From a checkpoint of a small mixture-of-experts model trained on Wikipedia: 46.7M parameters, 32 GeGLU neurons an expert.
Below are experts of layer 9 (counted from 0) of a mixture-of-experts language model. Rows are named router (the router's row for the expert), gate (a neuron's input weights, with its number), up (a neuron's input weights, with its number), down (a neuron's output weights, with its number) and show model dimensions 0-127. Each number is 128 + 24 x the weight over its row's rms, rounded and kept within 0 to 255. Numbers have three digits each.
After each expert's rows: "mostly gets" lists some tokens that are sent to it at least half of the time; "gets" lists some tokens that make up at least twice as much of what it gets as of all text. This comes from a sample of Wikipedia text that the model never trained on. Tokens count by the router's weight.

# expert 237
router:138094136160090129153118146105122155100113155131096116126155120099131107135173144137090142121092085145095151128155167115101139145146085175129102125127158161160145146072165113157123144144132146082126126092100159102138113144094138094165119092119144138111105157113140152120146127115185144128126161147110131124095178116101142124145115144118163128127105109166146127154092139163093126128146
gate0:130109152187087128174129130138142145104123148130140160124077165133139143075122107129146109145139113099122103124145166171161138130140113112182154076099123128141147128131157146163100102110155159129110122116115136148146102177109124143106167163120108167123115112098097131154101159148098103115132146121106097145168072120140085154115149120137129103131136128122152140114097142167154135105148
up0:099118153117113144143130119108091143152156097133203112124120129091121106123125165086149093127163123111128078110156108142118130147114138146128121142096102155166116133143082072125079114155108164124147155097146115124062156120145087155149116150107142116112135122155158164134121145097094114072108157180118117098112123098103138134114103139097116152128123140130143126145127147131125133138119
down0:139084126177092170117176170133192135123110122128103133124140101133138155131156142133078132105134149134125132167087104077118092147113118149143114174130107109145093126147138115167132151114118092124166122169109147111098090163110109162121136162154124135145133110124151163128072125110115142143110133102150059114152152096127173130128122133127135115116109139121157143135117123112115106140104
gate1:132120133138115140159182136137083114096184118121111126133104100158101124117112149164103048112139095098132132146116144116158148137164089137157087108121128121160148129157119097110144126153077123115100122139118162138131124112073120179140143159119148105142152129123079131099127136136128136117097139166121142151152108137163127112140135118123156097153178117139103106124116126068126103117116
up1:130140128171093138147125125124153146119138167155111156155129144106158125122121102089130121176111146120102133158125124122163101095146128104155093137146131147144144114164167166105074162120118117148145109131157073125142121186121114160137142128161162147101122168137118133143117127109139124144160160123156164133169140104120130181150132097171129175154118084116152088129098096140130124159112
down1:102127123113127138084111093160123150119116160145098125127140097147149109141117101118119089116135127144122160088120119139142132127110170126118104160131131139119107132129114107167158084100107125141135088122099086105144126118141112140118132175146145111109117094159122148124124152134108181119144129106123151128149126159140082117151118073152130133182144110120119168103172127064133131197066
mostly gets: "itive", "ful", "uous", "ged", "ulated", "ivity"
gets: "ing", "ed", "ic", "al", "ive", "ical"

# expert 103
router:123130134136130113089128102110117173085110150162102119115153112113165088099147121155122142119110103154085157130102178125104131153157119157159104127163150126140147150082155119147175102144121163127159118096117145116113143183093107100141126100122152121125130144185153151156115110076166142134129155123107166124107171130108145118142077091104160114137122131141153100119104129144139124117111
gate0:178127177092141159117103110154143130100091138126143142125102098117109096127086125137137120077116153153089121097110110127146157147092121099132110133129105134105121142167089136135150115127144116076110088146124131138135138118164116085125099144125128115131104154150147096133164119102081155119102122185161081111097123138159099114170104118107134095128130121138155119142171140147129091175132
up0:146121125157115105120145117105113158129149116105112157111111128152108138100141144103097110128139096154173105157130127114104122140131149150081169086137137106120165122088095131133104099146134188159100088116142106105165173147152090106120156118133119136113146096101128154142129133191090110158104133094102114125117062093096163118147145114131116122130147115179141121117111139131141087119139
down0:148127118142160135140138158121177116124127176127130127106096128072139173130129111108123135161103119140152117170085117160188109102158094118123163109178140119103121180137115134122119158136113110136188137117102172120103150079168180181141137129126127138142099140133104143100157121107108141148116123126121162151137130125147125142100143131129137089077159143123120119157138127115091125136143
gate1:131153147150100080085171129169159099152134109134134166094144145123130142165166131143135118120102160173106125123128096156101104130092175145159078118124148129152120133112159108113126158115100150124113127122148159119167142164143136152113104113132118104119079100102155146151142150142116116140172092144153117180179147160134151101160103123144132149130110090122124155108111129100144131090133
up1:135140148174160156109116109135109118120096129134117095116147134124117128100142167127107130172116119140109143080117103170146135123122111138098158156119142131136090087111138171113115124174114130134109100137120132176116104193095140136164115152110124139185129150137164134140132188061090109120118106136114123101133117148137145114137110136157092082093141103122101115163126107119080144120129
down1:106107120132118125117126134150160131122124106177148162114139121163098097150139141139142117088131122151123118112147132182118169125143113127115123102166116120131092127169084147060149122145134159091179113102106095101096105155073110137130083118150130152147102147122099132098132135118116150164134140129132159146118149153132117137125146080099110106139087192109129155114118115157121178131134
mostly gets: " took", " takes", "ending", " take", " taking", " give"
gets: "ing", "ed", "ating", "ated", " broke", "ending"

# expert 233
router:151137067066142128110148094141131081123148114124112130075120088161139115135084125131112126135121097115184125143102118136135127139118192141190171145142111116105082140123120133129127138136091127136131156115174104146095127119109146126108111159127138111098177125069143142084111123145118130114127110153136152141169138135123106113128144119136132146107128154112129145073152162141155142139150
gate0:133136096107116130156119137160164131120096131101113141143142104167127134089132113085171157101132198083141136122123168100104114150136130134097152133138084145095076124125160111124129119131177112083144083128126102106090106108102142131122107180109113126116089148134123129117133128097128111135136129116133170104122116118115096143108142142096117119125096127136128094118167103199135084123143
up0:110174099136129107146090148093159102149167141162111130128103113112113144122116162115156101131105157180133121146182123108164144122119129137112145132115148162133137146103133136096128146092144109117131127134155130126121083093091172121118135126148123163119127102187094139129117129167080110155143121108086134172124125084087106104142108174145100134129121075129149121117099106112083140142107
down0:137136125119109106169145117102180145108100131147118145104147157141153137149124154116113121158159095162119126161133139162151172122148105140138169124187173126111121086136119079150091195159109111116106153153112138115160123130081094138137149126095102179155110156118142136126127160082147124168164144144111089117150129108146130142105134109138128147099113145178136117136108125125111136138120
gate1:096092105137140165134125119152135121147132153106099093125152117128145136114104149132147133153117125142158162118107144123102170149166146118105111117111055121168155189139162096148112106084119117150123117095115127118097157129125134133168094141172151120161161120128148133129120148143107118147120163114155126165154157116158124137150117123135132145115183104108066098092159121075118146127113
up1:150141160161097152090093120149146133117143140130141113119101140122146153209113146112175168095109119144141139149158138114111133121137124134117144124141115140140110154108157102102155134139128115118120156084149156140124132119161131145152107153120054096113143115131142149102080128135140154094104121151147160145153094131187129149115124164161127127113130158186103158136124161147088106146104
down1:126088132155123097138125159145108138152134136164169139149101124105145105114149130116086103145126097110132155136136119127129157146074137106167126131089130169090131132121115155113198164103136126133154092141092102133099142129100154094115158144138100141081125135122128148189115105117120084122148131074123106137115109180108148149126082089134167145139090119138158130130149132149130105113122
mostly gets: " Mike", " Andy", " Na", " Ka", " Jo", " Matt"
gets: " K", " A", " D", " R", " N", " H"

# expert 3
router:148113139140120150097108114122125138099111137115100085156124103123160144138168141131153102103110100153135138119171114134150117116117113193128145130124153103109152168126185107133093150122139145092121127106124140094142109116148175131155125133148143227131102136161069164107104151104139159127121103111124142121101128150128157117129112095136156119104092149122170135166105114143119146148136
gate0:141119097134121057128120147095111134080163147134169132101102122151140130132083136123095136101101126119119116110118131156131123137104140090100140153120102100095152117074132117124124118118163161126138158145160159116160127132114153147111136124138121174151117131106100149105166114104107164116093136100129149140152164126186092087113110096115071138153138107140132156131120070135127117109091
up0:111110136123171074135122118130101127102153079139132089116149151143149137125155169134102127136111139115135118136115129110104132140088080114157110178096157130103131145102102071139136121131140141125135074143159110101165132101077138128125148134134108192162141135108140131101149106144118166091129116108155118163147144114154111137091154111134150127181141117181116098106147129143124141098159
down0:138111090178142086094140138130116108187161103140133112162123143147138153142086134133146135111120179096101115089119096112149148132139068106094125138130156179131168116093171119125123120124156173114119119130145133139129129160143121123137178134171118085131111169164151157108119114122099098142101116140092145116105156116136126127110145163128115140176120152107135173144123142122134135164118
gate1:199116116118077136137094129145114157121113141126118129141153114092114107155119156137097107176141153133082116119160111141143143132147135128137133107142128106099118135160108089140127133116156099126164139145118145127102148131134117100165142084138121151140159147133133103114100173169147131118164132074135195085104116151122131174141135125150092134144167116179113109095167115136099145140154
up1:152145125117133152144102122139166141113155114100129100127102131142129111140153153157136116119101133126091121118110112110131142163123082141158164119118133125159142094165152127131112101170162112090103161110135131090139126136090114124125097122101086142165135143137132120094099142134128159100129083083118159068125132150128133157108108085186125141086089135168129111169143170151086111104152
down1:157147125104132170148107126131103163152139169128130122122119145079152130138145147144113133129089172096084101114127101117139110122151096127162117126122169100138121120130160077130165140147168101138103137160139171096094123149099158133151105111150122142122151148162108130104080168100124142110113129114165197114113124136130102144147136155122119090129145110170092156084143123134152168131139
mostly gets: " songs", " schools", " buildings", " people", " students", " activities"
gets: "s", "ers", "es", "ions", "ations", "ism"

# expert 193
router:128166146102143082133112119137079137110144126136107114117116093128127147135116146146101092161104100127109135097108142091114160157103103135129137071117177108174133112155159150106104093166156146147093111103082160137107161143109134101141120114115092089110138143071138146125151086129163146146125150129090123093123136135104122168127139160152129150156107105154127103094112150122123160150150
gate0:121136121109147131116121175139142163183148107141148134149116106114114085130085129129139184127157144103118087106090093139145127147109091103120161079126141088091096128146111141144106136074127144150149095181148127103154115101146120121119162102120148131137143082139151124096137166140128098107104150119113145156113124127147120165115129131141109101155192104127135128131140146115109140173089
up0:102135130119135116121165100117127091191124124146121143136106161073119141153135126186133150132073106131084135117128100112127135107110114109083091129085134131101157130123130165141166111107125093097181151129125101099128127086120136093138103151155150138119151168124122126121159112126149145164197115127161143122119159160132118128167134106173093119105162132153146125131150129114107113117139
down0:140142154108146125160112144096069103100120163106130133152116133088139104123082172121140112149091061161121138132140133114128140087106155120157172142108142112101119163130110116128103105145147143127139122117125117096092109180129131140111152142137160156125147114123157136090123126126097131143168138123165142114165136128167097179103132146135149107127088148144104123156164079120167095102130
gate1:135129121083104097134175143111112121113130104103102157114154084105121126151080156108138148172142121142107141143161134157148141109136096138146107093163126124079102118115117130122108168085100095114112143153136098090095159107108088133147142115146069124128147159128178111168104124149138113095108112135127101093146136118123128167121155092143170129134178097145111109106150136155127127126148
up1:154155101159114123143168157202116177113143128125089150137166079104128101132119143186130171145136128093132116113131140116110123127115093110110124128149102115095147132134141166131172118114113142131119166145148153143126106129118128091147118156130095159127099100159163137163110075113117144116125126113123125162157089100145171114107125127074128125116112117087123122145144147114107077136153
down1:103152125142114135137107078124146102097147112152139096146128120139128131130146109125098078119148098105154150124123146139166149101108105117081118144139154093165144127122120121119145125119129140161099146118112148094087153120123112139142144139197075128161112096132182140113148099105117123150094175148118116111118128114141101132091143192149147121105085133180130119114142102149145071102120
mostly gets: " led", "|---|---|---|---|---|\n", "ised", " grew", "ped", "|---|---|---|---|---|---|---|\n"
gets: "ed", "ud", "od", " led", "ated", "id"

# expert 47
router:154150139145130113093149141137110144101104145144171127141102130160178125145148113127160167116115091132166158113136136139105112124120104135147147132147134188125127096078176136147134124147097153123144145103104150128133118137079098135147095135134129113122113138164145143076138137099155104138146141144118149150171176137103124114150077080112140118147120169139106112077127145094177156108154
gate0:156136145165086105155158139146111110102095165140146147138111126124089110141107142154117174137115166120121161158172104161155128115131112095099067106148098109143116126109108141126147147133130126130112155095152119127143093149150107109155140102126099147140169135134117098157128120119121178149132123154164170169136163091173144155129124125072157116128117124156120084130072096117121138125128
up0:139148124146146153166164176135097174112130154089135139138149138134107107107171100056135108153149133140093166132159119131115149137171124127142087145132140126150126103114147118104155135127117115106149158097136186136117149146135126168149148116082127142114115119149113149149136129090121091113145098127153151188145149155122165112113153121101088143165105105118095111125106103091108142152146
down0:102137155164140129101128123118102187102117125091102106129126112094092094126110102103136087180103148129164119172138095156112134126160123141118158171121054147145114121120102133173153119119124078144161161125112138121132115113124143091089129097137132158111164115106137100154142134167107117111139117133120131152147143133130093105132125073089172128135147123127143149105103126131101126089109
gate1:092156101096140115150150096141130136104084156078179136112174128139138124129143092097142097131107140109121149119136083170108120170137116140152124118147126106051149117073121119145098116126162112108141124153199134094173145122102103140162121109145109124136137112143117105099142137099149122119146136152109139132136132137136129150164105120104129141095115129091151118075117163121125133155104
up1:161149079114134057161123158118106134131115120111128169141120120103061154152127186128099096150163136136137177134119155118097127158117127105161132112120182142140150149110121100132125109116149128106135116095090110170146127107125090108168153106109127148139129123166122137116124136139141148128156156138088138122094151120105151130080137137107154125077119103143125116124146168115165149147109
down1:158088112134124121129170119176099142129122136118152156140148165119180124142142148104099152121084126126125164088158112090129132162165086144118151176128105132132157119111151155142121135116111101127123106142135075124155143108150136126121108107142123121153136135132168163099114116117142121147114129112129173148174156170092156179107113144110120192147127104151157134143138118097138123150071
mostly gets: " made", " making", " provide", " carried", " produced", " give"
gets: "it", " for", " made", " with", "ing", "et"

# expert 6
router:127136158123094123089103156141080179120166065139142142119138100130109128127134164139099127153125116137147108116095103114138109121114111108124115116052114149100102168126152063125110119106122131100137117105079131129093116084135143105166101115113096113133149140144134157086107096108151152160157098109126122112111151155136142147088137125133082117114108161150115098132124103114125135157109
gate0:127143149130144104129128136115103089143130132148169123150123087070144163134078111136098109133106097111144073144156099147107158150135124094120135146157137104118088133084098122137108135078147102136148097120104109107126107168143114138116120106124161173122100104095140182142096119161174128174146127123158124145155161099128132111140129114141117136136141114158107127100149121148125174089170
up0:114125099149060185141191123125132131143144113158108176129132132120124121130142144112092143172154097127093101133122110155116115087119143152164136123096102163138147060134114135133095142166115110146140153120154086134126154124118111163123083128127144139121098122136084111113152126128147160122159155123150100130128117175129109178131162121133131124128111128090130166107084133104122098105126
down0:134150100154125160099144132132173102123100116095144102125145091131136098128178126107116166128140145159076159182095139070141125125120142124123129128112125155127099144118107155106113110140091118144106119108106107110170079117100094139136151175134134124138097143143119114170186114138138111118126135132112097137127079143143129135100139101094110112141108186116151106112178153146114142164138
gate1:134104158142090143118122091110087132172136120128116097142115157136098101127137121146133115080099137125125118093158165092106134159149122114115146112166101093110103152117134156104152130103082117156163155130101137144134195144147142144113147153144088137139119178112139107150112110118161110133177122145120092135133142144080169115144163115153093103157109083148124121135154121125165135083131
up1:094115129140090148125115145139106096148134159139128103155110163120140180141132108126099128128115116179111138115148145129096159155159120130115096154142127145152141119115108109138126093137124085120130162131150113122127179140107150153150120142108170096102085159105123179163133107147174082159158125104141142158148105139123128154099158109157101091115061114123094104160134145121103089142140
down1:118122115155149152119131127124112147130140116133153141092119188152117129147182121099143135158103154146135138088154143152133134128140104161152102184171142124132141146148091101098159124086148162141134133095127126123096153134128119112108157126115154111150162144140141145100105138106135111143172123125097130150164094082124168186143145153121098135133083105166077119126139122115144116191147
mostly gets: " Award", " Nominated", " Supreme", " Awards", " award", " medal"
gets: "ent", " Best", " Award", " of", " Actress", " Film"

# expert 192
router:137128137149154141089124095141130160131099140132133114148109103128168126114164148129158085098096092112139099132138130108157105089135105109158177095167167139130162144126149118074089168129133160101110116111103149171129096145148165133149108122175140178148142134145082178138140162127116143139117105128100159124125130127135150123129107096104163082138088107116141119155094113108118142122131
gate0:134084116103143109126130185154118121136143132143128128085159110123152126138149124130113089089107152130137096119129163135196136129159127132147191167111144134144120144144085151119074115170097125122116147165116118155131146116111109150136097123104130104151169141139121122129150103137142145099149131114112114160141106165157133144134126090094119101125104058142090146148106115147169160139089
up0:134162138159112157176091066098147113123099156134118141165088128166093103125126154150122159153119071144143124140129112155115137109122066106103114099130163084108124135119189103120136130145171155094134118136147143097113143132133161125105079130131124156097101139158117121132116122110147106175147120153151140133090144094135140130135155126159099166132122158139160133111114154121131124146150
down0:148099115126146136113164132120135147110165120107096125078134134113203156101105158139107084138113128092110113105128127103163110119125145156163144129116127154137157136172095137121128107127122162133129108131122048116148104108137130139103107109172091136157179136105112146134119142105126145092135085099131124144142156111118150174095121122091152092117106103117135137124133075116106165148117
gate1:118126123141106105144127165152133080102148166146113149132105131165143084130145152144127142128119164136109127099162118111133142178115084095128101107080128107163141154128154133119188091107122113119094101095119113161133129103119143087069139137134125083149085128139095114132149126108133127164111136149129105126121125109111126138118139108137173141101146068113143105064104143108119153127099
up1:122098086083126125130119125135107098169134115175145122099157140120141141166094169115143116097149131154129125105164148152169142152098113107097153123140105143119159109120142106104150113142125135106102148085166078138141157113167117075122130100121143176124090156101101130095082153114170133090137123122120112101126144175122140097121127097137149123105159112135129146151111122122178129087132
down1:142106153138109159100122108118134192139092127152128122153101155141149156156156205099167105135104122094112095157143133141147107116146099125137172124154104120119129115159149094074088150139144131134138176093159129147100115114119171140148108158132143131149133144125107122120113154163130114087157110134147161121148122160148159107121128138111094147102145097117120165120129091083126123145162
mostly gets: "ians", " members", "ators", "ations", "ments", " groups"
gets: "s", "ers", "es", "ors", "ions", "ations"

# expert 128
router:120131093084118113088099140107084143122125087104116131151121113138102160095100147086100088122140099128160155151112115099132114142130104107077114146104146132143109126169109098142148113129173098131103086124107135120120160100156134171105088087129134150145127146144151153080132117118119134122154106117134100093111181100100134135135173140143097176089115116144123146162125119115161119110107
gate0:136114135128101110129126150135120134145158128114117134095102154165152099133078123140137148160105153157152113138135137131140142145114155109131152145174143144114146138129121114130136133171143117103114120116108107120156164108119175123093130109143146147069167184080154149134152172096128190104128086180143105179111138141138154141114110136121098120129127129151141124151120078141165118139190
up0:144145141178149152150110160128097119129115121108131114100093140155123109138099117148121139138128097153086107170080127128107123120133104104138129134105165169141103132095141118098134131134111133069078146178116115144137102122125146076134126120123118125094148107106142119191117109117106124133124169168135102116116079131086145174148117100087090109130105162117126088123157117081122113124144
down0:118126101129151166140138161135151114105131129131125124085155099165124102126183143146148135114141121142142120151135119133106146135086138161086196104119102104153163123109128164093128162124059114114149140106102145160120109120128154138126172116158123141136131143119135127170124182118164099123133134136104131109155111134095208128111123117146148162079136101158133137120131136169108129156132
gate1:119153108133128159151105085175136153139143122124114147148125129117111101090100131125090127166145121117099186122160133108136109089097121112118133142128126111145164097114130071134135083123132126171172138116136141144136118149152132161089178172153174117110161110131148125144103114138114114093122167135086109151140108155140105184166116109161092103109122166086133125126124123125125094124148
up1:083112173140097127115138144144123128141098121148090126147166118150120142134150111148095166093124141136140180110032108154163122136089125143157098150133135103116134114120108134159139135116110160145122105148144139106128147134113130150116103147142125113163096110108108089168155126136150126084086104126105111076119109117130127160127156141103132104110105065169111135137149136154135090122129
down1:114110124158110122076101110101181142097086134127115107130153147119122154099093108127097165113140095114155157095087140143113136131132111109104089132153128129130160150173105100147102122148135145146173144110130153149081111110148079137147146123143154134125110095132133113140163096102144107088152119091127110138119119117103166116145154094139105112079145145096102098147097091117118093154093
mostly gets: " International", " Democratic", " Arab", " Liberal", " Social", " Soviet"
gets: " National", " United", " International", " World", " Democratic", " Republican"

# expert 241
router:177142114117160173122164135126148127122117134134143159117116144141173167114105140109122132149106097081110131127147085171110140136147116130150142158110143112120114146166133089096148112155082111135138120129166110129103146130090081155082107126158118083122109174121148143113133133136119154112126147139116102168122165119121097175136140097158156158076067117123091156145135155113124125125136
gate0:101152099181099095088103110088187146129092113140143142119159141097145098160114148118090144168160154146135150141120120150140141084160138129136090093112097138126133143108116126126153147105111137144140128147105109121094132129134118117131134129087152151127083144155120102110136145141093131098144130092117112143147124131145120170169161117159164129090194164117125146158126158123136166094101
up0:095118122162100151145116176118150150176181133140079092120120151167163124120127084088135105147167094114114174109106142159105143163104132142134103119124166103142136135141101149135158093177129117108123092115111124119139155149170083118154123117117112120112124085072173116132130140141140150134120135077095097153119138121124127129118113142135146162131148114120115102121151090168142125135136
down0:092101136147110122137112131081136132138133135111155094156096121147121122157121081093156171102144141152102126118104138094170127103117128139159163134093124210103116128113119195102143144133151145107119140121103126127112074156121152148159098149185128136097123117140118118131125174101122128137106106146100076141107118139135117120162105099151105113139170128119121129095131110102096132120102
gate1:146148095094125139179113135140164085116105163106084128114117090095139177156110125125138157115095156108158148135102132137138101131130144116130157139141120107118122110127096081142138116134148094136120158138143148129081109161113139108091164131127102151093123112069108126120152169097127100107110142132192089131125092168124143092136125119138146098138175113090152126145129151164138116105130
up1:134173146150122125114155127156098158153115149129170117105096161104102167131147127136143133118170139097164186142140148132149144120141125119124128110114154144132151108127106143138100127106078092154135147079121121140130098133113108126121127162100186122130094137064114135136130114124139135088189073132128133136127163143152113131107151149154163123117127085164138108099126086131125150177149
down1:163141146126123148142133119132140069111121114125145162143170109175122084137139095135166102149144099135164138088154130121055136157100147135132094120097139148072111128155117112136130133119136115131131163111090083109079147152122137122125142138075180135129171172161125116135135142117129090115104148103108103157132116122136116151137117088117128127171131132152112122168149109124135142114087
mostly gets: " Som", " San", " anti", " Li", " Mi", " Si"
gets: "i", "A", "k", "o", " O", "O"

# expert 212
router:153112136080142102186103101088114099134129082122123144137115152127143126154150141110146110127152117118176103133108158094107134100150109136104156132079099129143107098157128085128112118086143155105096121136082146097095131147144079136108095154124107100106172132089084097157153089167091112124101097122127139144098149139131140139114138120129104121084084126120137127145111151125148129114123
gate0:119158101128088141133054105191112096112127143132128124148174123133188170138138129135123090112148103105147082132103115137113122154099136123116125157116121123116129158132134152120129153162113145143126118143157116108149134133095136133110187110152143124168115104119135136121133149153151141104175095112117099145132131119147108088200139083102155154146111132105126149157116106181125138115143
up0:103123128115131081112128119136125100135120127128131117125176107170134122111092127113133105106157138120129171159156086189106120127144140123130139103109139120157136098120129149129121164132125156157114105141161183109095143129088129175150158111127081123100161148150157162144152114111109101133081149126123122143151163114123138117207143094140124125168103172128098139141162157128107132131088
down0:154169133131108087122126144102149099109102135095116126152149112165104111091123165145161135137118128149089158100126165139115128114164130147145123125141141181110100112108083153143109151098180145106165114114099178116151100097115099124140113144140138100131127148118105143094125135119130137146125127102099105157107053126133144117096129116124086152120071131133126126102139120145118055117119
gate1:138075145130143084143132148107106115125154146150139136072141119127121115133074143094149123140103124136121142125135116107095125104075121129146152110130090119094079108138117122139106164138122134095127125135121101104143160146065117124174158127121126114161145123126125121192123100127158174086118151128131083083119130161153135081142115146121182119124145150134088144128112113126151083110145
up1:135142097129102153128127134145077113111104115131076126129115162171150082116135113117103136126113142086113081143132153088133133124133112123167118147144114130072127143142115111092148131124130172126148139133118064135096152108093120162135150132095129123128180091128135127148112131147087107083101138099175157132140092125126148113127127095195145140145143106153142109080124164101133118114129
down1:134128085078140104135108146182121123096128141081148103122109135145114118119068177125127107180075086101128120099101103088163112126157086074117137171139145114131160127139133102129113124122135137107130114127151143113118134129109115113129115104129139112115150153129106148092119120132154152147121078146092152139126123119099138101061171102145118134125166148139132148116151156116148095143151
mostly gets: "',", "'\n", " Animalia", " |"
gets: " |", ";", ":", "\n", " he", "|"

# expert 188
router:123140128155110119115116150156140098149138129165145149158121109133149155114161130179151142121118123124123133092130151132098102089141109089098169083090152177093105119137131090148151117179136124102092135143137169109157137122095139141136075101144146077149170151131148144093143099136125138129154096138145114150102167145116167148095147122110082102119119103152155148174135142122123114127135
gate0:162124109159107174126176090100156139106071117135106118138134173158155144138133143137123144110078150127129128122162156137134148081107160130123079094118132094144120114143149080126132173098104116125138157143102106148159141139083156136190141101139112139123151110120120156147117154084133151116091109172141099102123146142145164121104143075113134148122135143125106141136144130116126135128088
up0:149129136099107122139136146100148079161110087135112110169105141166131085115133102162114161143137136131137122149091141145106137158149064151123154135118122161136184086116163131088149122151118149136150039125144113111148099123135139131146184088145126167126140144112095175132116138130156150117112133123148130146144091106108132106140126113134120134149106122131125154111114139150075102112114
down0:150158132123163158159096134113141064125149152063088132061154110116119143088145097143106089174115123163108118139145114119140143113112174103161143122175129127122079106131133099147147149111122116123139093061114148103119104121126132107112151127140130112154130135121107120123137131129130143143143143117157122129129138131157055120150156132126121119121137173167145138121149138141097116092152
gate1:106135119140151096125141148111089151125112151115137100121133117095155160113181100149171142135131137134155171142140132153120099163120172161083156102123132159131086122110145152149139153142126071167151132120114104097107134116138107159105121123167102155132165099156095184120122107149090103111129141123096110145154099138123150126121095133144141138135124156118103116072100142112133127108193
up1:113115126123153145164111168130149120142141100125157118100149100127103096128112092082137084173130128118137187121127120138136102125095122137084115141111146134123140170124125152128123199148147108128083120084146128141099110124146112120143158132110125111135118163074127113138142116141104166142165127150154138144126123141160112162117147198109112131071167118107151101080107116138112105114139
down1:124136126131111128156153153123091080107096121105114142118111141109119120075118130186128181133105136085097113131126163087138160122125103179125083184143096126109108125075137133115132134145098135125077103174151151117149124111135155094141101145162118129106087124118123096164115149118127123099156120125100152126126117135122151151109102136137119133095093141131084146119152124151112076158145
mostly gets: "est", " rest", " Best", "fect", "iest", " medalist"
gets: "est", " that", "ist", ";", " which", " rest"

# expert 21
router:141096141148137183092124089128127139129111155116126090120148132140164098158154093151120150142099095130126105106157134134130105134128108177139132132137142144095154161094174119101095157136139145106150135104132101127150148098092178151156114143146158208120124137181119136159115162140095152127136102121113141102126100121135145145141109115129128093110094130162159110189119117120090127122136
gate0:151144152099092149137062109104125161158114102102117139147070131144156096124122115119080168166082096097102093081154125124142116136107156104121124144095100140137135109104119133125092098105135125105068139124110139108160159122110161169158112120110155108155106138141131133126144114130133108119127104140124138104081172149162086150116125126111131160118145126112126134108127136172128159133095
up0:118129137099142144132115102092130138097099101184093123178170169120155111140133109156128129110116101130104117115146119111166111114092166134099115149122149104108124175140127072080131138137102117127140145147096151156111135110106140136117104177124126119101131113120126143127146130117054126116154124119147065093167123090136129126126157155158120119134108131084118091106130074096113128137130
down0:158129107104114105089118090138111144140119118097127081079147116165115108112134135125072176108089115143102160209124134115122152141158147104119161134107084096148129134134115104133138142126159153159148141144150155168117125134132112083101158125107146141150110101116119159156164141139151111143170114130123177116134118107133161131130105170191161120120115113143116139131126158123134127130100
gate1:145159130150077101151143159122127071138135117122155087119120108084113143188135110135156159100112133157166174104095140145161132148134116107156181134105151167120119140141087093133131139111121133093147138112113117128135120103151121172127133100105114123160115118143089125096141152153136117118122102162112089129101176141132148121100156099124128126133080113121118165172106168106134142119096
up1:115123144133123160128132131144117132103127132085097142148117113111130108108081136141097125127133150097093111169095122104120139084123129114113114096130151162120126142146109112104091133107112117116153141090113178115105125155107131120100134151130122158121139130156071139120143104159152087212160142133159104128127173126148137139108083132094096106090137136133069104175149125095148093102145
down1:152106192120104117132105099179115102137098129137159126114167109141124127107089120098095086141117110095155110148134131125130133123110123112146157080155147155118112117128145160086073115142096133135124177133118099114117143107133113133160097137153182116138104160168131138087136161115142163139181111101084141133128114131138112091130141152107124107132119107140126157131129103116141141186089
mostly gets: " days", " years", " months", " minutes", " year", " games"
gets: " years", "s", " days", " year", " months", " time"

# expert 246
router:158136073116148088162124131124135096175126170127128171089100080130131118099102129081135139139097102115147117138118113138147149117145113139144144133090137146148103085113104134098106125154119119143137112114147090169091107135113098166103125170141108111118129153119108168111117113128090147149124121118117128097125090097150109183140181118121105151107075118126129131144164158144098126137165
gate0:118085141164134124099089120150098124154139125124133161129095142132119092173103152111170163116102138149072155162127168129172155102157106126122166116126174134135108146142146115109107121104136119131156140157147129159143132125123064156122143117128117151139112131142133170087130109073143126136097183111112121130105098103144122138138106130142097133095113137133190147144119138102085098118139
up0:156096119091112132107129125121168135147138122095104091130124126144146157096119087150129083151163113066139151113153139144154121158143115122158122161094104111119155186176149109139155163141094132127162119117141154101115161134129164129097164183130138098124146141096096143122128140130122168141151126142134115142125124135118123109142074060098111135156159129123140130115131104084118098140108
down0:164117129102070118128122137116133153142120072139082148124095135091127114095117121099128152162155155090091113123147117166132123156114130139120146141138149150096115121110161135127142129135149094171118093093155167139088107127132164114186099115106162109127130128166120097152149158122089157123125129133124127122098173141150161125128103154110118131136187115106146174124129152108161115172120
gate1:108130137161147131135173109100135123139105140112161145130160143110104112109108128143108133146131149153157143154149097141157113154124151134132137099127071114165158115095105173142128155119109148147062107140119124129114111097108144101121141163136119138139126090104137103101156140179109075162077153081104138096102097152105169184095154154157130142140128152115124094117125112121105144112128
up1:136114096178130126148110104159131141122148174172140127086140135088140169147172120090091134090151146139144138142071142141116114080148109135102135138155128130143148104131149087139127091115131151132128121121109109070102114137129175151104144143136110128150152138138103142146162151137089133095118127146108114093116136176147118132141122124134121089172180149111168185113128122123117132116162
down1:151162172125135164104155100085131154136111165121170086163141136144165143138158154143142096122062122121170130096130119134126160109137137125136111149135124149120138123117164131199157136132146108127140090080132106125118102101151144170135124155136110125094079133138157126098125136094120117143160142134105139151109111129101119130138075119090110144158140139133187111134142112116130107162094
mostly gets: " Da", " Ja", " Ka", " Ji", " Ta", " Lu"
gets: "a", " |", "i", "u", "\n", "O"